Below are experts of layer 8 (counted from 0) of a mixture-of-experts language model. Rows are named router (the router's row for the expert), gate (a neuron's input weights, with its number), up (a neuron's input weights, with its number), down (a neuron's output weights, with its number) and show model dimensions 0-159. Each number is 500 + 25 x the weight over its row's rms, rounded and kept within 0 to 999. Numbers have three digits each.
Before each expert's rows: "raises" lists some tokens whose logits its average output raises strongly, later layers aside. This comes from a sample of Wikipedia text that the model never trained on.

# expert 25
raises: " As", "\n", "com", "as"
router:493502522487514520504571522515477484488515564506530506521494512515499495513460545458521504501485487457527507494504475446507478487518512542500521516489551503488534480482503512468497453519528501474533541504514516501533505503533450481449487503506472507469450527510503491495487522481509540503492457520498497522501542526478486472544485463499434496521507477475495473473500494507478487467479489504494488478533520515493439506525507472538530483504550521529511468491514516482450501521529523
gate6:510504508480502487521500534490480498525450508463520505510473486540487506506471511483511532488507487513462463484484523508476487478510491511510500500512511507511481520502481491499551516501477491492533479530475468519481526516525565494539549535485482493530483530479526477493429509474493482466539550477488450487530516523503509471502508489460511507476525484485453523479551537492528498457506511477473465477518451489482498441449482502513551490489482489480484519508475561509551514501501501
up6:485456504525477520497502443502503492489511492505508499491509512477484462506543477512506511534491454489570535498502517538517483475481491497509502494497482463465458485475477505517478502458541520453467443436517520479525542485504441520532481492491477533480520473486507507474528527553531506536505473506537550466478509483482489505528528513503508469457501485484525510510491493499523490512489478539497507489498552491505525503523526505496530505516518512486507472483562484525482458509459490
down6:450506483510497482486487486501482529519508469505540464551509522565547500496510498524513491509490559504490511476484517501472530470506525494492510480534542508482490549513459544513472494490489518540477461470498514496511531503475545500535542498510470503482502544492474482530479502438501511486519523474504507477468508468497508528514503487471501472518479523483455511506480493487458480558499564463496531490529503499552467498446493521474489462506488511503506526486501469503496537531518494
gate7:536515540508556488499499515504498490481520467481499479467495517485496470487515490472520518498506526533520480431532494519468515480508505499523475486463508452501537461556506528527529529495501512510462464469517495511491508554512538452485510526480457491463513526501492471521465496516482528464497494503454491497481500437470472511493536531482488514544463479496482476482537510499505492494491510459485519497463547509476493502532509510463477495496516490556559476512492530487521514517474474
up7:468520490517479494462458486499496497520509490506469455497486472479489448463455521458538489556493518484495468531506512498457525518532539492496518477492467533487462493506515453505501504508511471489443511478486479510524506499484451504510488506511488486507506503528497471448500485529455532511520487500484504439458496496502489523493516499511514524504533472516474503528523497465480521429526517458499507529462471516468544472485506522453510475479496477539522494512563489505488500490467528
down7:469509540478529483504502522447472533492507498515500478529479491527526526479470480468540487471491504459503473543470484491481539530550511494495516490532518492479544484546494449521482534491500472485545506532511472539500504520514501498489479504531502496484476524486463475540494505491502520470524486514492461456493517526485490511516519491506486494505474480495495504538518510506479486547452454513471503458455513458418514442492507488504505538478509501503501497464498488538480492551475489
gate8:523468517509533564470505474502517520463482473501465483484479531490479445528512551487467551508465497458480503500506483502491499459483490480475521566506490517465495429477475500481500480473443516495478487471516442536475512544486502507516494514491535530515515532490513514478507477513534476503550490491474520452506528531507483495477511518501453487471457498501482515487503495486509449482495506473488528487531509520487460500457470475491521498514499503493481486511467501501457509465490509
up8:529479533508476511542487497508518504473496484493505533533529515461505480480490503565482503530519548496490488491481476489518558477508513480494439502515534470562505448554499508511514501472505489532497496499501548470467547519475481483519517532559482492511513473474555520491503519511491474499502502488493479477508487500528475489496524501462522508472516523496537523535471507471541486508524493471508549493525477480512488440495547487523516456485500525480458524480495484513481520505506465
down8:506534524524498507479510485565525501477537527496500490512475497505504522489469530468519524485495548472531515461501500502473488546532494486521522524506470512498505526519482492514478481509484518514486507502476444498501477527506480506450489478510465528498525502478506483509481494524497493528528489526462549532436501501479504512506515557466453512492425527458499479467507482523519495514497490523473493459490510498532481559550522522519475487492526515509474495548484505471486512568521527
gate9:529477517484534537523477543491527493528522538495511493516550513525506517482474519505523524473429495512523531471503510516504472533559497524533473448481481520502511548517523462499504515488500479517533529493462514478520460479523505459470512539471502491492514538536506485526483474551524499478504507500523550502464518500477476484516492535501477478506492470526504479496528501483468469517510482477532496502506517524506524506472463482560518520508466482476500492538434522532502475516486524
up9:502494492534523522538506522500494493510449527490524510501514524486463488508468487510554523509465491527480485508492532455523491463491492483502482499482465520506522508499463473495487476544511478535489526470453510518543554508502497450504494525509528527526539498464507476522465507560515528511534475484511500534453514503504511447512485518458468480536506509549502520488505481508525443420511503519502497482486484482493499504489532479541504494486483529521448479530513504476496519489465532
down9:491526489513519497523487535516509477520508526484482539513514494538453493515537523517493482481497533491495514504404499519530480488519511532555499482507456487504473516521488470509565498490513510495494481469497513500522478517489512506507469508476487492512517514526488528536527520473529511489483507458547530537508555531490484519496512486518522490480468464496537490508481493486466557525540493488513514532486485546476506494516498503496502508490470483487588551541487500516493473525550487
gate10:512487505518475488490455530480558523466522484471469529508536501542476494485501510514475544512508466501516483534505487514519563545505472527467510502488511519516491490540506465509470492519528510510492519509534543501490498485481450458481493539486496501476536482532506479535502517530536506491439506584497500499515511473461497497510505518507549498451498474482503497551459522503518486512483479466504470483512528504518561534504510492511544469504463529491482509479515505476495495523529506
up10:485517467470506502465504502514500478518498477499494471487516517534492568505489537475475486482510511490499495497559503488466475534506508503474513530518471544508483463483517510483491483506508533510496540513516517491515464482537474504468516475508488472493503513508488463469485484493503513504479476560481528515501514512526461509495473500458483490517499483486513479483506513473487479494472530456484478477482543553503545508489541485495450530534475580464446434482530481533481517503529542
down10:490528490496535500514492528497485528482488514507486489495498520520526505479474494576482436475509535509526542539442491519509501512477493506494525542553495464468519515495493480489510505532489468513520477495493471520456445472494514512502469516497456537496475481512484467503474496498525507470490530484500505494494490540501529435508509504499496488504450495481485494548542520472505522529466490512491507505513508508495462509517498565557474508473532459521508478518456492484491512486441467
gate11:521470495511469506531441475488548498495490505493494510472504537540496465519474490479528552506501477472455506453515523534499511490504480473489518495468481487513549552513448494483506495484511478490489514543459519548491532487512454503555501493468480499500520506479511544474497500503522489495507476522501491486506506486515519446502480485485514488495527450479512523527566481541517478472471483506479496522478511509549482464481485484545532529481546498483522514498514490445528502491521537
up11:506487566506512506506483500528487526457495490510518537517529506464522499505521530528491470478501522445482476479524494488507494488435474500529475513500501527489466465526491482506478512468522479511509484475510479526487490462536536480503481511517499465530484469508493523496514445508477497495481506528516514514492533516503518495512531531510450520516538509507513505525467484440511445445546531447516527543537453471482506512542502493509493511475480473472501563499519496525527509521507532
down11:476474522488481501531529496475505452494463482529490533477463516449492495475502544508505477532494463480473447540460501524485515454520516504507452510505480470504496508529511497528496509488492519473556445494542505514490520512494514471442497489492440485489481489483504491527552515541536481520493516507461485489513501549493498525487489482493474518508500470513468482493473514477471502513458476519487456538517541466486481517502504519498456463509534504507512503515524524520535542521450490